Weights of a small mixture-of-experts language model, trained from scratch on English Wikipedia.
Experts: 80 experts in each of 8 layers, 6 picks a token, a softmax router.
Training: 406M tokens, 6189 steps.
Below are experts of layer 3 (counted from 0) of a mixture-of-experts language model. Rows are named router (the router's row for the expert), up (a neuron's input weights, with its number), down (a neuron's output weights, with its number) and show model dimensions 0-255. Each number is 500 + 50 x the weight over its row's rms, rounded and kept within 0 to 999. Numbers have three digits each.
Before each expert's rows: "comes before" lists some tokens at least twice as common just after its tokens as in all text. This comes from a sample of Wikipedia text that the model never trained on. Tokens count by the router's weight.

# expert 39
comes before: "s", " of", ",", " (", " and", "y"
router:482505487481460558553472532544572453415465565479565556426407521458532493384559513454550513540485504483490575476499535557458479427564528511560471582489524610539478500510368496511477503415559462447429494446534534484529516482483451522532447516437521524532466588548519463546529498462546478475462512522491448417493445443484442433548552538582500481523494477504472549515484611491588494460497549476547430555404418559500458428448495423517439448477455497463462545461416585471470510380426516479456538574604455573511476504596549407443508511535533439459504454600507607502578493471444556453533528538442563509483522565488564572415484475505524511473563511493474552541535539380378558439456433539496470549497501465492476447449519543535550535461404501569473472463475420538451528628590552
up0:563559527521517695449545518540395487435553488484443458505533378504436517517572480576452479485508419502469498450538599486559543484529533514534443483418508500479461478425490408514498549622416509480491513532531481540485540626554509470522466596478508555434554488527513502575513460523476413508395511493500506513457490442517565563429560562582467493504458418460517560544549507459539511503528550461468517498588545424417466493504507535555417465538449521478462493476518485511522441535450533553451528502530498530486546590628476514549492543469411570539553553494555505447537482462500552512494513489497416507502550469486541498471611465490604388475507452489614492632507493557509446511578491411388471405563497582498507447480410548422519575456525548444451531575487495481473500486521492
down0:399428495493501470581536470521546482436485533549482502568496564460494598471583472544565556407563528395450511398579583405584555485564501450433542512443488413558554488558522491525408482517498462447490464517452517558469561465479458541527563507480648506598448510461583472488443460518498430523486542545523495517494536530472552508518498443520541517462529511489504524547537335480500533436521399416432509477519506477522587493472513452464468511519473487446442493418484504436504557555476549539413424541546471404457541559475476576465486439481528451567422481497489574450526512490513501472603519521519517446537466503513518471530435537486423530403485539637395553410468489462606577532443471579504522446632574517501534525460502537525488469528510430482446456475517468450524542510420566
up1:447425517461552474546437527535459468496491453444460490447508669481502528632469587492510505541507574523509437477512422457462520459457523459583510417517463576481509535551516577510405490572599515434387556552555585611459504552498543474445567563559499504452483444569461491542478467483467549520501469487459470416555583499528553532505447448566488505471503480416493475524542491511441519494458463584493572494427530522494482434483561452568506535505425470486501468437506448507531494422531407530527507468498425525574547502524527470607438551454540525544435460475574423502500557435489542619468484457447481445514475493527535511458475576461551512467497483574423603568481552550452518513386533475591503466418373475460472566554465556545489435451550481561465521394611462486520443477447526
down1:521511437524431564515443516569456462549514470461567470504488590534469485520418486497428485450470480513400632580529609554434512522512404550426479479399475481548480472531435503426507406473473502555542410498448464518523458469576539444556498459495496459448435526517477530576503521363472576530548504498522478414546472592554419516501507507502401481511573480490509533530520465516557515587488492499449369480526534489566562533554447538610588479468479548450514553539409531543420472515442564525500578514560472479450468470546452550429495527506439469471541450535486552482425464603438526432451471499531504510484514596484525524444404424611472548509433541490448488453530499451449513511566430560529476549546496617625548520490579458481554448509597534469496451548467424499460475551529519
up2:509490475510484494429501485463528586392510476498568480527472490555402512496525469553460574490480560517544417438543530487506505539511472455418524546455503517456589483450490461509482601489475596424495460517462465384549437530509469571591439485537618545559510470521562566473487432496481572500482455412520572509505550546382513619465465465485553561521462452441450489603468450537448494497514571457407534353505506541515614528521554529469491423409507475470469623467532600521484556485418466453549555453401512571524471536475534469513403485623489479555498462534450504462473472660471526533487489474403525515471459534468480408491483481478534516530530475467576542461517456575451515480552479448467519554414447542549486534556467534471491614522531495521491514570503463491534448593565508
down2:397463489553518448477539471515370484496543523536460542446472477530410499464537476497424490429535452509523523509483408554473541484499503494493512471482561537549565519511501520524487580464510439515525518475430422544475441479435463604529493453469558425482499576601537542506545466562406552534478573499481446495456610522463479384550540505505515470450462498492414472480499472519541425423442473544555492468572512471570459584584475485526456506529453514464547572509569463514557421550517445544519497493458406516458555466574617482589527452386482578398491524560503487508452442536446537497524513422566463456411547515534474466454493513547461565447429555514541572512538595511583453520547576551601539481571419358575447438474543405472479459540541487489477579466571474426543497437528585
up3:521462518470536507470513526470486466497532541558576506499570507447483585480527470387538434541490519505457510490504535511453503625500527459471546562550570428508470445446518515459633392425564578437513472507364457497573545459460514503470543519481603496530531471454431527546433480507500464456410457573458519525479540408546453566530521477566470480450405522471607478465502518487469556500497412574529470451525506364417440492523403559567527492579596472462490555547693540526428549508511538492520545493474555546557490560515475616456507512514468504514522514424505540474463500468572517501547436457470580394545576409585447487552569529567494508577511504396525490482486525480449525453469421565479506515520446365467450447479508489523510448504462497507515562464487474494536481422510528
down3:585496524460580563530441545538527456594565463534557465387510460431544416510441570541494435483564410427443556522532459453481539442544464499550520433485504499456550505522546458512480518557415540497381453523498459491482598499468524438499561462477490538618499558376495468482415457583465589585476482512484478553513426573451473517401577454527483499496510559484407521478468606493479459432473467493442441485428511521523409518535508554545502550477516561504595550515472382509592498453549521504500497602528481520457480594430496486472512555545524512526466531541432484492534498484526500524525463536424351535518478467548563599448505547592472446573509510478533467542608520504485449500387538602520505451414534580439419464460496573543478420473537510514537475516483515568540494552491471
up4:560554470516501576412483544557493412497486455556483546505490488443506524552506541594464490555511450541446550547564470448590486583547423435408503460477486564518554545528548451537498526500473503527529389526463491542568490564500559428527548484464489459512521558481575546486428513536530498593530545472432539594503481519601432551389484513393458543474517587580516476465549547485495532409512445480527480413430516616514421530439452515528567502519536483567559441579496464566496428487460470481489494383486554455561447471550534410555539525424569512525411572550592428505568500552485400485436475452562516444423526498444561510540483497527530408479489533456399518539544549476515408418459458439462602553514542489533484508452493473460504574435561479488486439486539477386489531583458529
down4:543483546591538415413438420542524542537467536511530582509522511513569487387477505580500510472469445515632428443421507500499443420451519494505442616529477532420488464520489598535478498461542539514497570476478524495465527434506553508408532535582450440456547523484478468457472414488528481482589494521464449615522538522430494507531463568540512459531491448562501524450506452641496493433451348519470607514538416496490592458469457462505391539431498509510532508559557552469507495459461496487474477481477571504415558395463499421506481436610461526407480481472582509417527462466427504526489551490463617489451539507569492556504456466489477506593571500527426484471475468449605455545524456528575434489532438541550495532489498506567515494458478452506560520441513544606567563474585488
up5:490564512526509581500403429550502538536554413468431527447450476500518487569432445505483462545621516458489601449424526461559477458515488495489521495468486470517512482438504540509523518479487576540477606563461544439581571450526598426494507557544463558471586496584490505560424550536479466505511545597410468512436517493509522563540516572450457484500546513500555470540421425439510514435525472491561549508560517420499522513478505549446530515568427513418454540435540451440406502487483424418511564616463501421376454484494554528551542477476575572526573449464590487525505460533531547431503575352508465454428505494523432504490444514543460558483460512529557533567485523428546411573506557472533484581340527497489442524467524474441513553508474425553473556470517543433415468465454573
down5:465443412491437559530429440484570468443491548497469535537447469506481583476599565453520513601472499520524498434507479476567482502465565492540516576473493530552543513444494511430452421449476604455461510533498515468495437538421522535467527370486486568496497509530506516430472566547538458504512554467462616442459514394437583455468548446570434437484499530512545463537549617530472484551446507531581553502587416581440426524578491453536522487564458373491569508530558538500410496457600422454471517418598576541527508511518461527461402539529430456475472554396563507462487501526483451496475419548525448464550568548568579445466475586524521539484568470485500521481452458621453524421519483502496621556535517397544438494523544425479504467468552492554505517441486537541421531459500521
up6:553520482433532532467552521465546497536423498496505549513550515521548554535506388475470456466539443505502586495488552509465458489574462435519596506464446540541513514531493459409421488462495493506524442484413502439429431594515533558451453528539481484551502466446433472432474598533414572549536459466546394531415455498621503416587404467529499558518548438470448472408479530577427502446508583496521508493527478548408468500547533423537499567496444472544539442491446481586475567412496576463496505421555572494561475547571522470561573487523565578418571565507442551434558566507496453390526508527576521523542599567419533498520484472512571511558516437441465460447520471488507529452538454525503508541504538571437484485627509476519467525418481505511379531486480439392494479580596513
down6:508563501474463488561477476578532443553605482521550507511541514595548461507553540473467469521523425513515591482428579539467510619494519510503425501475534522407561516404436595572554463620452437518458556457506373512526415513478455468500527493469474487415493475547506527512580497547466406427515417499552584564482470435490473503500491548469523427468536476505452511512529531451448505509515528503437524522498512485465503490528464566477549539402446544491500465454502569571486522572474575576534466437582476494430504476520509567430559478495482493446479526541517453499516518458399522554514502521432450533425473542520577560552560542598465491652454462507479624457571484573539380502392460495442558424431467482408456581420435558442586477490600481459537507480479498530532525456406499
up7:448569485499417461454651460492565540434466402374527487545516442570506528496388490546466556522460491516469500447476477565521531545455477454635505523501422443491555485441534526435564428489498537431422484482516575486516554546474592495470475467496481432474440416498442561565533536482477531484482495536473513473501457357536489470530514439556560601476543532494369480578478572465531525500450509602499449474551476440486508506523536573535450379532496560584551480500552583533468464507469471507501542496485546516580577551540521456518525471552510556511508562467432379437473446506517604439494458508549446510443472469596454538586530525547479547491544457500416480589472532468561462456469539499513435497503512579514484402565508565440503437437522618530489522527452507504476558584414479
down7:512415463492434467615544488572507464602473489468480493619472419565559477509625504481480587515510505451493458565473511593572460457492525448423522527431592479490466385521517491545547497525520509505486508561489473498524505451533499460510463539533421510486478533446572551559529519547564431521482502545566542500541454609447561430572473506520457507504517567534414492503483495594438553435508481440554508525487497501472479517505459386559540427475551497458380494375470492576586433537412468521461572566499469579491494514417499492459517557545444455456534462586446563676422567504512519539543520535423405485485453487542497479505497442435490446457491525506498539509446535478494589432452442428483523628524464529390524520504455501475475538497453504497519463473607483428483418532421507
up8:532469544482523570421499460469473587504515524500671575440462520547531531449529482488545502524555542515560466315529414511549422540475521536480479533507491434439493429478373513464609475568560441581477484537477544485447503518538422502530544417562456485547600546508610470497525486538481538505505481504478548370554537437452576530536466443472490497432523477542504512574532493605430479513486413516542422567500420466615417402525514479540465439455493488431506579445476534505553419460463485603526496515517558447481591476456475520490524519535437505557516501537438554564510508430376550516551496562494496537505482485475467468412475570535530514477480464487447565588533480497525540392454479587491531536566460481458541491484543513481481454496519546434507548492474551585509508534396430
down8:451446408411506519473516569547485507580437508452471463522556578455512467552484445498460500526442449611470395591584485563487554588518491453523544526448548549516482623468494507485433496463502521539540509465547433505594542608588616442422464518486490483455463460435543548482473485431412499421473472490485443632472493519462449479549528548506509568566514480522492435508422509542488542537497524491543541526445523535525545519496548441484533491475541409445508515475498494506577561592563489397476484452385482493623487571407489481571537564418511485483558570459525529486573514447488424495445555511601517508508482457505573536456558368523510438459540606464463457385481514447492468440535512578514485486438477558514495484453418412430527500485466534485528506560533501385509527472526574
up9:547581482515454487553543435463480505556502430522410470583416465519521486516476577417499419549452500408476531495524552437459454480572482564536538559511410455501514415452454511415522486501436481402476522476414517504443506545518522568503365436456467517530413460519480538491518539550533520503468506441478465515418506533464514517479568509482517462560510449492531433516515418435545583458440455600500495444498452549445553483487569495565546436525596443435455497512482589475504573523556472511503502456551453516516496478532407475565480542504543446461449516595474460487497488508469475521499538553455477482507602539551552463512492615504447596553419550509636381401540500466465490545512379520391470491528518578470519616564473397465494571488506552446597558516439447443547484565416487
down9:449511440418485447366501496536453447545543546537480463459534526511540496458542486607494520546546511499482498452531482472408464483434425431510496470541452539451538446528579472421540444501564444531505413424468621457379491549525529576496465482524459456595480462540514445461474533466411459532520558502423630543566462394507455514487591474559488536528542509466565490535532503451480521436558418500521503557524417492384448486392397442557471526496500514467469501434519565565519469522486555587567514651615585453454494496515527532418451445530430525507526498566450546589578489559474477470559470505496467492517450489452502501434497592559527618489512465476566542468523578559448427548538510432516482503469554572534551543503576519477474473491441532538525468431493552461467439494488441
up10:500479513517511463577593500432588537495413438437505564499467480498519490540537535449462518565557443552628511572505505408459523519463437476521570543540470479517417504569455498462497500455520559507550490446578552407597470475588418607502490541529615503559535486445484514534563527542559472532493540459403534482578462515422512626495545507491477412519524620550486489572517457505487510504505503392561515461415460606477527492523541517428529532450496455461519484501509548572463493507545509442623477525586431507459490442461603445520527472444489569509500436584455476481445457612525475496467462429525510454513451539538586481455564473500449528492525471416546459500486406400473471501457525428541540404493455443463465529433538644452520490544548521501508485466577405481472441428532488
down10:510452527498447495520551566558519489394440444489480462471455468505451507479507511547511597522558453479484404473472420522551511428527552562508435512514419520558461561484464507547486557462576482401501526460566505536487547447472460567561569440464489552471495543561500538470449455563572493489486538428591442502513592433510629459528617474522602509465488485459570465552358429509509517412536558539554513441560533514451535490454486528439359513425532471500442506541460454512469485451491490509557570480515470558599570510558516561607574504445423427513471486473510465415456521435490510466430542560539504394547457549515380480572428497579441461480475571387457498509517501448554523440563505505408466484527443530547446513460600530566471525481519454505497573531562453557526494543530566
up11:535433449451514480593558526471530511514444513464527572484511537483523441575511403423474433433524470472455451462514536516392438585605481497527534574474498476463431534461466467490443528581579424535593444551439443479481525483518524464470513551536527538523322427520513583465455496389475433545486501482463634526496525495573433477496507408493500513526391650474588539443511493477507529460445415500495485540485505417535496480559544477487524523600431556530503548511548440553441484553549568488564318501500466558489437539456449493517454544475585627456484482418498446476486497498582473554510492516490499427506519501515453498463509481513485494474477584551486527500511494454508469476573549539475435552493489525358482452545471522492584561468499509600497539519467497473450587443537532
down11:529673521506582480520498385584482498505508518468517468549523530430562486443526529546580480513476494468485541541541490493482488447518524497425445520527389520432584613437529608439465478557557482427421450517461517559387483496538460546567595498482581465504538456484444389444644473507558452441634510511466501531401541487606550516437540523516494483542558498538469553483470511586437493508427445434455486523477456443478459487517591496433424440587527462477477494553514536460489513459507552533421535546489489545538418476458442483454470571444508488517495521632470487448420485417498517484549559485515533493456516481500440491570476533525474455527491420505404514524466501496521503496515493503541550426460535558478535480524602516505435466574577434511526555396527528395459436589487507
up12:455452584564435419535474516433632501513532467501453507436587446507548546504560527416514520420503452469450494445559539639558515548487508427480495463470547543380471584577536519448537450525531447563489419555468462554506428542570470534439573449487425488480461477546470508506508524517515528609529554498456483488419444536411457578515442564507484546477489460523530589503547454568518531513497577466473582508541493445547445518485563470548471421501467473540404521529518445542499593546436539452543510491435374512551477473508522585484503522469504538495523447485456597464458513470501494513564410455479552629489534557520487615510493539558539587493534523462473555491491490501473581513432483519383462287492444554582530501518475510443518499528458501520439527454555520467579530489511509
down12:469468422608568519591483507473533473456466531478567475452490577525555440537555535473454467575572592429464575441411486448480462494406437408505448418551513464547453393402396540489525484487465529536470496542498423536527584430493383546499485415527472421542492567533489579483499551479601515580518439530560562372528534510443485580509529551511424500537490459450523621522441513391520526526511458482535462445510537472538436443534522436535529482467513599531515503496506587600459506553445555571535426529583580537506458496558447514409457503516479501544553429519457428495492500461441566563477549520539512553478512458418492445466531490462517505510456465431512565469573402513486472436514517497543576501510535508495567493506564429541461493454462531555431521463501419572467543589483554
up13:557543507497476563528449515487421533472456490467577504415447491460577422492551583568546525489453538479562473458521465479426654477504443507548534568477555466439521531557420508511497460488521436521421492545534562453504560561482549568460536491506543516505627390495493461575518542489476486449535613452490468499558466447544548520551467516425625524411572553568487542547414507481465508494460506534464469478445475440489512537559509538438480576428463446513390443463430548523571448462429515479431613510613539451499422559472432447457460528524550494542552513535578572488572486514556532496563525435524460524411446455513551412517556503515427531541470542448514382535438467494480463509437463476462523455510484450423563522467433591522427467418450533495411557525458469584543489540524431
down13:431501429538527526582424510528460614553560502581431413490507525490510480452439517499481483531447475448457503530489487411615538562474452467561457447553490538534510377443507368550553537520485628429559516570372476586521487503598465346476531565517534474487474463507452534414479464469477491491591442509462552458538419524475435415405524507476409549504508479451451444497529545571535535552563486488531512592433474541527468386573481526498581464492557539579473586563594462546443503466509465541514523529489560479474496481479494525513552530480498555540456497489558526483465544512530415530540516489520533526453511531431571599421560461537460451458555438546490509500514481554474361546549478492422479547388494539538589493502535480415448502550514489444527541528513468549463484545533483
up14:513469545431531578528526441494546436430556510441517535531444600474399531456477520435538455490504510472620584514499528443503531553569515572617517510516498514402551489495462512392456414512500542437490531508524443460590482477448442530543542481501477463445447485497526461517414536439450482405595512561415492485456479537446503588515551452513505440579440558464429324540550524560565472507480513484582509441546547496410469471544427401482529512560526546547498510554564479508472558442452408603402496433504532449490537511514499479411418563523623525422435404491498516509451512517514526507513504406448483486496445436506475423475522528531561472512443537451482593505518477492473598436506501505501501490536401500524481622498601486478540527549535481536522521517450581508507446513528421
down14:554436525420503461428529447464453497490568432481530480404492534526445429441505477611535458559463473488427587476516578493534585508451551506549585495555542437471562466482544526415434444444533504481610565521436482512509417532419572551518467525495572446611503471640538492517500523456553613475477495467521449515547560510510493450557529528492501472470416491402480566470607522407603536550475481484417459460445483527482511541544507549548446515448504553451524399485524399521463502440418519490527505471563431404456440574585562522464529579541500490482548516401569518546481494445513500531429541516576433454513479494530483445489438452482472500511394522596524444529441462446513496445608580533400486509488582586517591539466545471507502464467543507557457521483554482464523490542547505
up15:600541517489477549505418550473638482438518460539517497510502509493464565497486486418454507486469537553460466520528496536459617578521425498501582509517465448530477527571484531501432457554518554519382449527518524509510594495459490580508417500540539433544475601500511500556522528405496455563429496461433482532492432570420581530452532549538493488501511478459517498480494542464453450598548565460553499532598485532501459465478441538600520532456502604555386409457479497553544530560579419486515445482470474528514574569520466449495423511504495423480554493513551558476574462396501498554452533530509479476579453478506530471428472560484545418511477380485391476487490560435428524498482484496463547576475503417575433494473563511400527502488506460445491361515519619519359562547499570
down15:477489493556575463430507491510588421531480524485501498514497482494508425599457617523499443519564463494576520500536490490549434510515471540413525499457482484488504461494518501498438420434486467507540380435460392476548527537468620478500537455512487512602448544483485466501493505519514519522494441536526505507398517575458504549524552534447484475435535629549505563437449480524571566477505540413525481528520500462496490445484496541532469446490560530565553510420464479560485573446412579478466506477447430530514484443461552459489592499435529536473471411510475600553438496437594405476487506409533563528556561580453454523505578501552472440492589576539615522480573528562525482510485445616546397526533502480437547397522426495607486470549573577360469462522470432401450514462464533
up16:642478564476490434564484460509501440609599499523485512546467529542443492511457532637557511499519464420558544540557503504533527523575470501546507545496516525501419572471514546506408507406430509465573566538535544454417527607434534466403490531479538468513468428537527472576541460513434498483576473523474466561417483557433430444484623431496469469464557587519559522496509537431552442427437476512542543544526422411549588460578583526447469541499475524453583518536464460491527527444543513405539490470434457519505438371414452487535510454470463483433448447554444529650455454459523565549492478533507536522464479447475491445517418569471567526545502518613535517496510514408460501501478556468476491470465549477554476406504504474510399527512471598514494545470485461409469501504447531
down16:510477522435494419508522467460523468461474444554477540522519560471511584642502411516545535530529521472505486467494473517432497488450567536380633490423492450552482523455508541562429567429485413552398526537540427489559546512482470516538416547530443517486581461514523586492500590557538467527408487485535485523532508464541490534445494491572502457517412430505557531500488511621496492490479554460479551383516455427550496529422418498534484579520540442467495524449388579493444536462435553525492508437449417490565489481490508461526480579504528465460538475577556549476533553462496529442533513536585482397615532463548444559490534475421546587511577578450508534509599541461496562529463555525447508573518484424484434493596544436495397473470468448498446457410500566519438480442384531
up17:498526546427523490474559477566625566466471476509460517436559476539458527548524585556571541597462526465415581497442516449496561540467466459491489536504505489404513508433419478490563547553483611540403556524436496525468420520539459500504530556464536473589495494594548462481403478509458467459586452527590581497579483562514613466427412474443424420554474413540466405490490439515522451502517521421462512497526542492488520510456373558508522548449488567519490477524479512535484545498582526436468468605493513554529526539515454542434553512498429457481456529422483534433470498529554511468452553544537488556494477442427501528406449366577450474535430499489503445351488530583574541502483579491453470493419526571472544449537524417552506537496548517459535601451440477490509590504500470
down17:517489434532486459461470477550480525526511468505448605499545530426442492484502515412503617504467574446501504521432549541552408481490563538626517526567460491571477477539413464521534522500512501605489523518506592532466487525510558556522474528558418585533495509425447458463503552578441518517501503474491534454465556497560608511567447478533571439559456477493567520453575538515467423327562472474475388480535472508393426548436502498517470538527438505422478470550530525418508551442553523495498501353400430526513463454537460481501481524474443450501492519443484487454504550520457540417532517411432511537466523457625447475517486475557527551545433545588389507522473481443528510395476471498562469547553519448585501520530556479560443529538442512542402478479552607445565466491433428
up18:493508439472495436519449527387478495471494491442534374459465477551505485516483559540501501485500510413422502425518389514455490528537553575503554502551462525552501500635418472474504480370596545456479443484494426516500553538474545449569447560444488540534487517477498522440538506497478399507445463545564500440571542418477552562403481501503471468436459426397459527497513467489500487486424506498540584475491423591419518512472483540492512357624515472550465491522421410500482552543546463474455533563470371444513537564564558457515529429515451513496518653543560496565420620507578576512509453508523502512526512465537533573545516559559502545432450510413486524513477577563428552459505449527587435507490531473540523415479566446505437432514548533494536527474473508480464438576511490
down18:557488495481558417540445464601562462473482510564518460520451504474529527542465459447495476431533506535454487565530534506494514523641526496456545484414500517475497481442558544426524558524422493580548485552548515551389528516529520558478537464461501448522540521449538520548476434547491543441641456472508441580376525493545515542469488399485470493469494564515517440510495521536513527431591537450472469492561605458492534531563474605468551448620534486448513417449590502460558488596507511500492526458511472409482451433425457496503388519407502496512500411451399417601516412564470432493500506553487424517514569441544477460593478528507463537479374514515470502474462520424489544562474479482563489477559570513441494458571468466555459459569551445504428383508552504541613550434458501
up19:567586467482581452540476467528410476510508552487404465439569494530426495533420507592540504491500564480591542538519449463506429558542498527486457585477531560550421338497460544521549508445588482509476591432614506471510501467478498670485414509596505538481528573516483459519387474430393527501527528432457472526465480477496491519527493552490469483545496491534550492492426475581490415477454509527545537521535480485531468570578430521440512533490449461402506518449581414496489494538544508522475437508530454500481574443456514367517516529466524392468548410457506472506472506489599480458616541389427482537480602445471534539496611493459491523621499585504490475430487471511498515548568464410526534530541464459516491505456380505520545482558533473448564452478498539524489493514523515
down19:461445372554615580595486538506413452634477466549534457345546524501391432479557586498487441422489471500492474437517527409547498504460461497536475518559492508484431439520545540524568508462441483434491507481506501556566445531518475514598566452450610550441495450495467474489570503381457465475483504493386455520470579533470460430434497550642540505489537490500511445507556432491519570572459571468556457583536454457579509423494464499559510448525537600492497536550453591420552479528563511521513581554527537474504486574536493522426558458520522457507549513539496500524506470478473520448455453498437514535458484457557507506535483591466569417590510487495500484484479498468474495526392513577469470505491512566510476448456526569560462481463483481431595438488383447552437467564457463
up20:498549420552549533471556380577491552560467423502446547570516496508473485480524588501462484559503495532452482580462569494508564574493463459499469552451542513431480446538503424544528613590488594629456504512510458464482447446509523435415482442534453506443496487518381575491483567553571485511566458509490452393486488533493471542501397493513444540512461477447552532478441373502510525619431463442521512486468516489554464462468442432497566509501545528549605544539442407465438517592521503524504458502557531452468527498570520518474578529610470500478424404417509457535486491477541429472583585549485489444530518519547499546535539499527445523442442447425508483471519476432594418540519420481396454562527553544480622520491415543510475564481460530546534485545618505454524548480544456
down20:479546582567489540545491481519380443581562538553477429488542522607508538574475445445531504482457601511409397483530440483446473494447492524490518577429489471491507517477541516428479452457390528512559559459494513568474646473376544553564559489425499516464507490542527491523483485481530317511521462573521589514454488458469510510429470516484522441518385489551482492499512497463389477548571509474480517431491514364481575463538491518506522523489499474525444486527550492565525522494455534577477556498541570523485400442472468506507511408499536485461469546437442546598539388444537560469477536510505539525455466487474440498619528503509437499520506476474447543560497513556494495508555553452591434482468491440555464541502456598537536492580441544536434554449433649502548512524442421
up21:561462605465461509503490540491430408539560446506507557467484546470422503361451558387486474448491431561566482495527404513570508534606592429530465525477442460585436509509489526528556521509508547505438487583503564502507483523521441444502509424377500493476653494531523540545561550546490358544429452512415515485502531479533527494522484466575561512543447541474508539419556529420492592449451473532486447523516550608493527493433527535489352478561517445488522526528475506539501448557560495476574554487483503422535506444467525577497499538469557472473502487591532435513478468447601474489450564453441541464559459480426482437486544521526516417529523498417539552418476513461470543576581500557486476429515549476574501434418463510614527514538482443553454475498507427460567559483499413
down21:511505572525504519566501634451346482632460579440500492518541516490486404381578403529517422500468493511437541520540415494556429499502481611530437533554479464470402442505553399592485523519467493590502551443477544531535475573563485486528524492461552448451563462480470539479504435550421520542539518481525486546512526525458451554509441496515465464545457568499479537485527510463435528549586480492480483513451435534426584523518457528496524387422526560491453444492537496501526436484459469522568427525458498537379495473412654475439567459509513539502470479519533470473506549537436541417526581566493415551511439471481553534510522553569516515469438523591493517586453471456535472510483446413449570547473460500417486520447456482513525578493500552549604460423518430573568530540525465
up22:484476533459549508389520510555441554543470465501522594523495526477504472459533479478540398383477510520458456442531461513395427535533565467585482471459548478518566406408396475426467581529436483499564484483487438584509517476513497523473413515433536486477513581525530475451552506474490410503439565522562590450577520446535437422462532475508504553519509604513461515431465428582432504395584512477495502498515547469453503478573487432458588453462502601486487524499456515573630493579580535570536469593518480509377520550472490616473595500508366569485456488462587511492520504444448475458508519491520510496458457519556521460521563511433384560460530493555551481541556509435484443497410446541427516485499572547513497455444520569464495483527552557454460488501522463456531579421498430
down22:543467516590571484511442458476493565417465401486501441593541511518434515464514622385554436521475491512474516555511495465539510527334492438509496457541472591476573475464511554465478539542459554485425549430443488414545577536543526521520494504527523460561539575493564523462651454484586523481533459415438547501550561540503500547497484528525457528496418502441492421460416491520549492610499543514456523441589524492528511534539453460547496497427521564437584403452567437466447461431509481508467486554543562473545447574539470493479492476529452437521535525494472401426558531560535570437503574477453524509541475456479484514495488522491477477582605538459464575436466456528460474450570477484536560462598395468432503413589553582533429560583485456505509477421480470548456543444534442
up23:479497521545444419463512519565535565503457461510468513475477474495420498513490425549435607553532538507505507399497465550470507425503430549440549591508432533498435465493571511475424451463585500473555494522539457514509452537457557483502557491492427562486413577590534539423491467547531565492489536454544560616464445455432510508532548493583596515529504418484574534446552611490475451526606509509522487516373458473549433467499487476437465471549543407546552500478535465394523475435542413467518531586440430522486523474488526522455559515519491412477483458441511491538587563529597554368495464539457454449508418484502474552508427503475528429527474527580486563524541484459531544339574586486488462527511456577511490480488442556445558530486456573583465600459507596460510562463523446
down23:538446539467461541562503503516456505426495447432513458581518490558500490504436592464499395400440427491504439570488599452472467527516576489530487471463589508515630573519443528484512553528395567493498576486547488550478497435502490480517537497496533457527468403519510473572446525455482444539497447505477435421548585525551475486477481484358440549471477478432426474491378412439480557503477450548490512531597637444562576477515547467578594497516601563468517459569500477500509508623500529558389579415576516507449485494414504428511509455483434511523511491492476499463480415512472505583495538481494521525512457488524506430580613420503503563473544476476533526459402511550484478594588470496472565523517471483491524539465479438534489452592494458507496469533485429593516600580539512
up24:498492539476461522505511495487489523465477478491511619428634504583556440520545463525487434552590460468540417481450514511613620437489568427483501459519500464536495484512460464566378363448534591454555484449550491499525593506522602433505415601483561487473549498502546406554519465479509483482471531464372506475549462403453560516510537420489472464470502571471503597578502470439563419508404428468605531465498515485406488541539564488552556558459531456459556512425464372448454524492564585397513459426502590423566500563388581523525483486494461525478459495455543501490410598536475530434472540509493484500491491477557488416486544530559510454507517519452507589432507509435534509539437504513516520519539484498519443538521462502483469509477476573437503506447493449460436505460515538
down24:439481456520483526393493523522581505532506475508517457508542459516513498440589439575470499444505469439478574486505473503434545515448507476574501452379455478437483500464449523554584431510408522569436455475419592460548505420548476419571511521529520429487514504443488492475524465478483461554463530510509549455520496452429506396473482513452424448478514517498411566504451553404433582479488416544518525496548473422534503444541594539475468560531419636627539500509506483602577437593524510502413528499504594593623469509511457518403447550471466444462531530456468522537539490493476468492489549505506438574505629558510537457482544489499485460537478504540600487470623524515446461436487483395524472527454550508466566555522578505542409540571531574512622460569470461550527493549522498
up25:569453463487517484428399564449461556499479534492487430446453536450538540541537463497507482573499432532440569499584542524578544555523533521590494575576401408472401511505507506480541537517483492475477501489576530516412463517534512521616444533413590491509447378572483541513488460441559545475503523425582540442502565422434474458547464530571390496503448551496520466450455439518516460507474553505412470508543580530426506451531490544601476468498457513444534532548492453456548493518446511480520571502500470511598540502582410528417570543468493454534627466434449578525570568468581438574432529547475484499465460476539460439566503536446604483478583531514555504432409465456499512559425466574474593469509486580459486428489484525447382491468503604526504436551561511527514533508526523
down25:532460495538470488530485466547534496539453495468483479494457507439493558406598470502635619505449510419478554460352546400405350455464528512536439550525529618463539538502569507480503519499556514568486524586497611481499502447450413430507485463483523498502512502528458474630536556445495467486564505480430519511561441474520487533488503427517526557482488473512486449600448387684502525522615460490546562510423511460484552463542532540513494483476404515431510476511457482472580530511552480514598530575506533567447501549485386450523577570489459488471507496469526520568574439537498531506467460515470545541468566557494480492453505533491424468469548389505519545468448454465434459452491434414485586478551549484492490461447495508461534457566467509548568421491484453524542469586524571
up26:470544532531531485562540496577527490492547481581489447539510504477510574476475472518451438391406602503484488517517563372454520551551482537518533476544531487681468473431509526497469478447477503546488513575549525602414430529425612569496558625495499529473512527472553542453499547471439528522498478590491504467504586483445512438434532471474597484444524478467542485482521511400487604403451540604539443429538605567519496568523499433526524490471479500510519496426500556558477403455457554504522476471510526514607499540442584544454480522459525503442523522529533472527570375416456424506459489470523504470542486517543551579471522575512543480442449460478466513445529520515545479445428488482473457556493469422439577515483433505437517399394509468533456494435507487457404524521361456
down26:506490553489502485508560508504499371480449550442537523576516477477471507482448564527601587435541552560447444477474493435430545408510494520454576513501517541443561402493502430524512525489475593544524508459569547464512545473482530495479493461481441455541538540560493554492533501564580554498436488484503435458498522534568500517504512507498594536525558555479488513534489457527512495520446594479576500404463532471565500464530516545540444577508496465436533466473437531423308451501594513499511476469497521416487550469470508447526360450534491444481514535600443468550443475579543565534552449534555488452551483552392567551487487552498469457418527500450507482497412489446494537517554378548500434546566481459581597471500495492418437457448459482399374598560471471599545554385509444